{"num_hidden_layers": 18, "hidden_size": 192, "hidden_act": "xielu", "router_score": "softmax", "balance_bias": false, "router_z_loss": 0.001, "init_std_router": 0.00737, "norm_eps": 1e-05, "tie_word_embeddings": false, "optimizer": "soap_variant", "max_seq_len": 512}
Below are experts of layer 3 (counted from 0) of a mixture-of-experts language model. Rows are named router (the router's row for the expert) and show model dimensions 0-191. Each number is 128 + 24 x the weight over its row's rms, rounded and kept within 0 to 255.
After each expert's rows: "comes after" lists some tokens at least twice as common just before its tokens as in all text. This comes from a sample of Wikipedia text that the model never trained on. Tokens count by the router's weight.

# expert 27
router [158 148 158  98 161 151 141  91 116 106 103  99 104 154 118 136 102 155 158 141 103 106 117  96  90  96  99 111  98 158 129 161 115 100 160 155 159  97  99 123 100 108 104 126 133 102 100 114 115 158 126 157 157 149 147 100 103 132  95 117  99 101 110 139 104 103  94 105 134 153 125  93 151 158 160 100 108 156 162 146 155 138 163 135 106 104 127  99  98 144  97 157 152 101 114 160 137 156  98 151 159 151 152 161 106 102 158 100 109 119 120 123 125 161  99 153 159 131 161 158 128 152 132 168 148 102 118 160 147 123 109 130 116 110 155 101 151 119 103 164 160 155 106 150  99 157 129 155 114 106 146 139 166 103 154  96 155 155 100 128 124 139 102 123 154 160 109 159 102 147 159 128  98 156 150 100 154 158 103 100 103 134 129 112 100 116 158 152 129  99 134 138]
comes after: " C", " ", " |", " F", " c", "-"

# expert 1
router [143 149 155  91 157 150 128 101 105 104 126 105 100 154 122 140 110 151 156 118 100 102 115  95 135  98 168 113 112 154 122 165 129 103 156 153 159 105 129 145  98 112  93 117 110 104 110 131 114 157 101 153 161 144 152  96 103 159  95 108 104 113 115 126 105 103  97 113 103 123 141  95 149 151 163 102 112 146 156 124 152 130 161 113 102 104  97 100  95 128 102 160 151 100  97 160 115 147 104 154 157 128 149 158 105 104 158 101 111 110 143 102 128 158 102 156 155 150 159 160 155 147 138 167 151 100 122 160 102 130 106 142 127 113 149  97 151 120 107 159 157 155 111 154  98 153 140 157 117 102 115 151 164 104 142  94 150 159 103 113 105 162 109 136 154 161 127 160 103 146 156 131 100 154 154 110 159 155 105  99 100 125 123 149 103  81 158 157 138  99 165 150]
comes after: " |", "---|---|---|---|", "le", "|---|---|", "bu", "con"

# expert 6
router [153 140 154 100 153 145 119 101 105 114 102 107 104 158 112 152 117 157 153 143 102 104 120  97  91  97 104 123 123 154 138 156 127 101 154 155 158 104 117 135  99 107 101 114 135  99 117 158 110 158 153 155 154 104 151  99 106 105  96 146 104  95  98 136 110 103  93 115 152 114 100  95 151 150 166  96 112 147 156 122 153 130 155 138 103 103 162  96  98 121 102 156 153 100 114 160 140 153 102 150 157 133 148 156 106 102 160 102 121 115 151 142 119 157 101 160 157  91 156 155 145 152 129 161 145 106 147 157 143 152 111 132 145 116 150 100 158 145 104 158 152 155 151 155  99 153 127 154 153  98 134 153 161 103 152 100 153 156  99 135 116 161 106 113 155 156 130 159 104 151 154 100  99 155 151  89 158 154 105  99  99 155 104 151 101 152 156 152 142  96 133 132]
comes after: " 19", " P", "|", "S", " S", " New"

# expert 16
router [156 145 159  97 154 152 118 101 105 111 118 104  99 154 111 140 125 161 157 127 100 100 129  99  90  96 118 123 112 158 130 167 138 108 152 153 160 106 133 136  96 122 102 134 128 100 113 121 114 155 134 157 154 130 125  97 102 108  92 133 103 104 106 141 103 103  87 113 143 133  94  98 154 161 164  98 108 150 161 126 151 146 158 138 106 101 145  97  91 123  99 158 152  97  97 164 130 153 100 150 161 145 153 161 102 105 160  98 134 135 139 108 117 163  98 166 156 122 160 162 123 152 121 153 144 101 133 160 117 149  98 145 108 111 153  95 149 122 105 161 155 158 118 155  98 156 113 157 139 105 146 147 165 100 150  98 155 159 105 128 110 134 100 100 153 157 130 161  97 151 152 127  99 159 159 120 160 156  97  94 101 140 122 136  97 119 158 150 131  96 149 111]
comes after: "\n", " ", " =", " re", " di", "in"

# expert 39
router [166 145 154  99 154 154 114  99 104 112 105 108 104 151 103 142  95 150 154 138  96 104 126  97 131  96 104 125 103 153 127 163 101 105 157 157 160 111 129 157 100 119 103 130 124 102 114 140 102 155 114 157 156 152 161  98 103 133  93 102 103 137 109 135 102 102  94 104 111 117 116  92 154 157 162 105 113 149 153 114 155 133 159 133 104  95 136  98  99 145 102 157 147  99 108 160 108 150 103 155 159 133 145 161 109 106 159 102 120 151 157 121 114 157 101 153 153 151 159 157 153 154 162 153 146 103 137 167 128 156 103 160 110 113 154 106 156 124 100 159 156 156 128 157 103 154 125 156 114 107 137 144 161  99 147 100 155 154 106 119 112 154 103 123 153 164 119 156 104 150 156 153 101 157 155 101 162 156 103 100 107 128 101 154  99 103 158 153 116  97 127 126]
comes after: " |", ",", ".", "==", "–", "==="

# expert 28
router [159 146 156  99 160 149 115  97 100 105 119 104 101 153 123 144 121 155 154 155 101  98 120  98 104  97 123 114 105 156 133 164 107 102 153 157 159 105 105 134 100 111  99 106 125 102 112 125 109 158 125 157 157 140 114 102 104 151  93 138  99  90 114 122 107 101  97 114 126 127 116  94 151 156 163  97 108 154 161 133 148 134 157 127 101 104 115 101  97 141  97 158 154 101 103 163 138 153 102 149 158 126 147 158 106 101 160 100 111 104 142 127 111 160 101 156 154 136 162 158 134 151 126 160 138  95 142 161 123 136 101 144 112 111 151  98 160 128 103 161 156 156 123 151 103 159 141 157 129 103 128 148 162 101 151  97 151 155  99 134 121 157  95 131 156 159 119 160 104 148 154 128  99 157 157  97 162 155 103  95 100 151 129 150 102  76 156 150 113  94 139 137]
comes after: " ", "-", "|", " (", "C", " C"

# expert 19
router [166 145 156  97 159 150 122  93 106 107 114 106 104 153 107 139  99 153 154 155  99 104 121  96 123  98 109 119 111 154 118 160 109 109 149 157 155 112  90 148 103 119 106 108 111 100  93 160 115 157 111 154 151 155 107  99 106 157  97 110 100 112 120 128 108 101  97  94 113 160 121  93 148 154 162 103 113 158 157 130 150 133 160 119 108 102  86 100 102 148 100 153 154 103 120 156 138 151 105 149 156 124 154 160 107 104 156 102 111 112 149 116 118 158 101 145 152 120 158 156 152 148 144 155 148 104 128 158 114 127 105 143 116 101 152 102 134 121 101 160 155 154 128 146 106 157 148 158 149 107 140 137 161 104 155  98 149 156 100 118 119 152 100 169 155 161 122 158 108 147 156 147 103 153 155 102 156 155 106  99 103 131 158 135 103  77 158 151  91 101 148 144]
comes after: " 0", " |", ",", ":", " ex", " in"

# expert 44
router [151 145 159 101 159 145 133  97 110 111 126 104 102 157  98 149 124 159 154 154  99 104 118 101  97  95  79 114 106 156 133 159 114 105 155 154 158 109 116 140 100 119 108 116 140  98 111 158 115 158 136 158 152 117 138  96 103  98  94 143 100 104 106 117 108 105  93 125 161 150 109  94 151 154 166 102 108 152 159 143 148 137 161 143 104 107 160  99  99 116 103 157 149  99 123 157 138 155 102 151 160 140 153 158  96 103 159 104 117 123 150 122 130 159 101 161 156  98 160 157 142 151 127 158 143 103 152 152 130 142 103 123 125 113 152  99 158 136 103 160 156 156 113 151 102 160 108 160 147 105 150 142 163 102 151  95 152 157 104 136 133 148 104 113 154 155 116 165 102 141 153 123  98 158 154 102 157 153 102  95  98 168 126 139  99 136 157 146 132  99 147 119]
comes after: " |", " T", " (", " of", " /", " with"

# expert 29
router [155 147 158 101 156 147 123 102 118 107 111 102 104 160 105 142 123 157 157 152  97 102 114  97 109  94 101 115 123 154 130 160 111 105 154 153 154 102 114 146 100  93 106  92 129 101 114 145 106 158 130 157 150 121 111  98 104 124  94 143 100  96 102 129 107 104  94 124 152 162  94  91 157 155 160 103 111 157 161 130 146 120 157 140 107 103 136  92  97 119 105 156 151 102 108 156 138 157 103 151 161 148 151 159 106 104 161 102 117 117 153 112 124 160  99 159 154 118 160 157 127 152 122 160 142 103 136 158 130 141 104 138 105 113 154 101 145 120 103 164 151 160 116 160 100 159 126 160 145 103 142 134 164 105 150  99 150 152 101 125 122 120 108 135 152 159 114 164  98 148 160 127  97 156 155  87 159 154  89  94 102 154 135 146 100 104 157 151 106  97 120 121]
comes after: " the", " an", " a", "|", "20", " Born"

# expert 13
router [165 146 154  94 155 146 114  99 104 108 104 106 102 158 124 144 125 155 159 137  98 105 125  99 137  99 156 121 132 156 125 157 137 102 152 157 162 108 111 108  99 130  95 139 120 103  93 134 118 150 127 155 153 164 126 102 101 128  93 116 102 103 110 133 103 105  97 102  98 129 142  96 147 154 160 100 113 149 160 128 156 154 164 128  99  97 117  99  98 144 104 153 151  99 119 159 148 145 106 156 156 112 156 162 102  99 156  99 152 119 141 119 132 158 102 151 154 144 159 160 147 146 141 166 147  97 121 165 146 129 103 160 157 110 154 103 151 114 107 159 157 155 109 148 104 156 130 151 121 109 141 143 161 100 154  97 152 162 104 109 119 143  93 128 151 159 164 156 108 152 153 121 102 149 161 122 157 157 107  97  97 119 110 160 102 102 156 156 137  95 175 106]
comes after: "\n", "er", " E", " I", " Su", " Ro"

# expert 37
router [165 148 158  95 154 148 130  96  97 105 119 106 100 157  96 141 138 154 153 151 100 101 120  96 107  95 129 111  98 152 133 162 124 103 157 154 161 107 139 139  97 135  98 122 122 103 111 130 121 157 124 155 156 140 131 101 103 118  92 123 104  96 109 126 105 101  95 114 127 134 109  96 148 158 164 102 115 155 161 120 152 135 160 137 101 101 119  95  94 126  97 159 149 100 119 160 149 152  99 149 157 129 154 163 101 100 157 103 118 119 143 119 111 162 101 156 156 130 159 160 128 152 131 159 152 102 114 170 101 125 106 150 119 109 153 102 161 100 104 162 156 153  86 152 103 156 143 155 134 108 140 142 163 103 142  97 153 157  99 129 124 152 103 138 158 157 116 160 102 149 155 111 100 153 156 104 157 155 103  99 101 138 125 133 101 101 159 158 122  95 168 109]
comes after: " |", "ur", "or", " of", "ar", "tri"

# expert 8
router [152 143 157  95 156 146 101  97 111 107 120 106  98 148 100 141 119 155 157 136  98 104 125  99 123  95 123 122 114 155 114 163 124 107 150 151 156 103 141 164  98 110 101 126 123  97 112 132 106 155 105 156 159 126 137  97 104 145  95 122 101 104 108 137 103 102  92 114 132 129 123  90 154 160 160  99 104 150 159 117 150 127 161 128 105 101 120 103  96 138 100 157 153 101 106 159 121 149 101 152 159 150 149 161 103 104 158 101 118 134 152 116 107 160  99 158 154 138 160 157 128 154 141 158 136  96 155 156 145 163 100 144  90 111 155 101 156 120 103 163 154 161 133 154 106 156 131 160 128 111 116 148 164 100 148  97 151 150 104 114 104 139  95 123 157 161 114 156 104 150 158 135 100 152 157 103 160 154  97  95 100 141 130 149 104  97 157 151  86  93 117 129]
comes after: " the", " and", " he", " that", " de", " to"

# expert 12
router [144 151 154  96 155 149 147 101  93 102 115 102 100 158 124 136 146 161 159 148  94 103 122 100 104  94 112 110 114 157 131 164 133  99 149 158 160 104 133 150  99 110  98 140 120 100 114 141 112 157 115 161 158 126 133  98 104 119  95 140 102  96 100 114 101 102  99 129 152 154 117  96 154 154 161 102 110 148 163 133 152 130 162 148 108  99 134  97 100 134 102 159 147  98 116 157 129 150 101 151 157 142 156 159 110 105 159 102 133 143 160 108 115 158 100 155 156 138 163 160 116 153 108 158 134 100 137 158 141 151 104 121  90 118 156 102 159 136 102 164 155 159 122 153 103 161 123 157 113 106 129 138 162 100 156  95 151 159 102 142 113 129 107 127 154 156 125 161 105 150 155 119  99 152 159 116 160 158  98  98 102 135 122 152 102  99 157 152  98  95 127  98]
comes after: " the", " to", " of", " an", " As", " in"

# expert 21
router [158 147 157  96 155 149 130  99 109 109 107 102  99 154 111 134 126 155 157 148  98 105 125  95 109  97 127 116  99 154 137 165 130 104 152 156 159 103 132 160  99 114  97 137 128 100 121 120 110 154 110 157 158 131 165 100 102 138  93 112 102 100 115 144  99  99  96 107 143 145 123  93 157 158 161 104 112 149 157 132 150 141 159 126  98  97 128  96  98 131  99 160 154 102 107 157 115 153 101 154 158 146 155 162 103 101 160 102 111 131 143 117 123 162  98 152 157 156 161 155 135 151 124 162 148 105 129 157 120 139 106 130 122 108 157 101 156 118  98 162 156 153  91 155 100 156 129 155  90 101 121 144 161  99 147  95 150 155 101 134 113 155 106 125 156 162 111 166 107 153 156 120  97 152 154  93 157 154  96  98 103 139 123 131 101 117 156 153 116  97 150 128]
comes after: " ", " a", " (", " \"", " and", " co"

# expert 5
router [138 135 163 102 165 137 156 132  91 101 119 119  63 198 144 128 122 150 141 112 112 117 139 133 155  89  93 114 122 162  86 135 117  98 125 128 157 116 126 108  98 139  91 107 148  82 146 119 120 136 136 143 169 150 105 128  65 155 108 114  83 150 118 151  86  79 126 127 123  96 122 142 125 147 126 125 115 162 121 101 139 110 146 140 136  99 143 128 106 133  70 161 138 113 115 151 118 129 101 148 160 137 161 140  78  88 134 110 113 156 151 121 122 170 116 138 149 149 164 154 141 155 134 139 130  87  99 145 149 117  94 131 141 136 134 102 151 129 128 118 128 127 137 140  96 141 178 147 108 119 115 132 125  68 143  67 135 129 108 146 113 109 130 147 142 147 158 124 107 168 125  95 111 149 146 140 132 146 123 135  78 116 115 115  78  92 136 167 138 138 107 132]
comes after: "s", ".", "\"", "es", "ation", "ia"

# expert 15
router [146 142 155  98 157 149 101 103 107 108 118 106 101 154 110 144 122 155 157 152  97 105 117 102 131  99 119 122 118 153 129 160 126 101 154 153 157 108 148 167  97 104  94 124 116  99 117 149 121 157 121 154 156 136 143 101 106 113  94 142 102  87 105 120 108 101  97 136 146 128 135  89 155 152 163 105 109 146 157 131 154 119 163 146  98  98 124  99 102 112  99 154 153  99 118 149 129 148 104 150 158 133 152 161 108 104 159 102 109 159 180 122 118 153 104 152 159 143 162 156 137 150 140 157 136  99 156 156 129 155 103 120 105 117 157 101 159 130 102 161 157 157 135 157 102 155 123 157 101 109 132 158 158 100 151  98 152 153 103 127 114 128  91 112 155 159 132 157 108 149 152 130 101 155 155 109 162 153  98  95 104 141 131 187 104 112 155 159  98  98 132 105]
comes after: " |", " 2", ";", " the", " 7", " 4"

# expert 42
router [148 140 157  95 153 147 123  96 104 109 117 105 101 158 112 144 124 159 159 140  95 104 116  93 107  98 132 112  99 158 141 166 142 103 150 150 161 105 167 157  98 127 102 142 119 101 127 127 106 155 116 159 159 117 154  94 104 121  93 146 102 101 108 119 103 102  93 149 148 131 128  97 154 155 163  98 110 148 158 113 147 122 160 127 101 100 139  92 100 120 103 155 150 101 102 158 106 153 106 153 159 150 149 163 108 103 159 100 137 145 136 111 137 161  99 156 156 128 160 158 136 157 112 158 154 103 124 163 141 140 105 129 105 123 155  95 156 134 103 161 150 158 107 159 101 163 112 155 130 105 121 151 164 104 151  98 155 155  98 130 114 142 104 117 158 161 113 162 109 146 157 115  99 152 153 116 160 154  98  96 101 133 114 132 100 150 155 155 134  94 137  88]
comes after: " ", " the", ".", "al", "it", "im"

# expert 0
router [156 148 153  92 155 146 120  99 113 104 116 102 100 159 119 134 135 156 157 122  97 100 123  95 117  96 127 109  91 160 134 163 146 103 152 153 158  97 134 146  98 119  94 143 125 101 117 109 111 155 111 156 158 143 140  98 102 126  92 123 102 105 114 136 101 103  88 120 124 126 135  98 150 156 161 102 109 147 160 120 151 140 162 121 107 101 124  97  98 140 100 158 157  99 112 160 121 150 102 153 156 154 153 159 103 102 160  99 139 151 143  93 136 159 101 161 158 142 164 160 133 150 121 165 145  96 119 161 135 132 100 141 102 123 154  99 159 117 104 160 154 156 110 155 102 155 124 158 112 105 132 142 163 100 147  94 152 160 105 112 100 142  98 114 157 163 128 159 107 153 154 129  98 155 156 133 164 158 102  93  98 129 119 151 104 106 156 155 130  98 151 100]
comes after: " ", "'", "n", "en", " qu", "il"

# expert 34
router [131 176 156 132 156 125 150 115 132  77 154  48 112 141 143 139  93 137 166 123 131  92  80 111 150 119 114 113 134 171  84 140 122  99 146 156 125 109 148 121 101 135 107 143 127 121 120 102 143 144 153 176 135 110 148 114 102 125 129 124 105 140  87 111  96  81 133 137 105 134 162 115 175 143 130 121  72 129 142 125 130 164 128 133 102 129 133 118 124 119 115 126 168  66 124 126 153 142  96 134 146  94 177 151 101 100 130 108 108 144 126 140 105 140  72 144 147 120 131 133 135 166 130 112 163 103 125 140  98 106  84 100 143  90 160 134 124 126  93 140 143 127 153 126  93 140 110 133 132  98 134 140 121 127 143 117 162 142  89  97 138 112 126 104 180 124  90 126 135 164 156 131 102 187 125 146 157 150 126 102 120 116 132 110 105 150 142 179 125 104 131 118]
comes after: "ed", "s", "ing", "ated", "ation", " due"

# expert 17
router [150 149 158  97 150 152 127  99 102 109 129 102  99 150 109 141 126 155 159 138  95 101 127  99 107  96 122 114 123 156 135 160 142 102 146 158 158 103 134 145  98 109 104 148 121  99 114 125 110 156 125 158 154 139 149  96 105 101  95 135 102  89 103 119 109 103  92 134 145 150 110  97 150 158 159 103 106 150 161 125 151 141 165 136 105  98 134  95  98 114  99 159 157  99 136 157 141 156  99 153 160 141 150 159 104 104 159 105 139 133 141 104 149 158 102 152 153 155 161 157 112 152 111 161 148 101 129 165 123 143 105 136 111 110 161 100 163 119 102 159 152 155  92 152  95 155 117 157 103 108 142 149 161 102 151  98 154 166  98 135 110 144  97 113 155 159 119 160 100 145 153 133 100 155 157 139 157 158  96  98 100 131 110 140  97 143 155 161 134  97 153 106]
comes after: " 19", "\n", " G", " 18", " and", "g"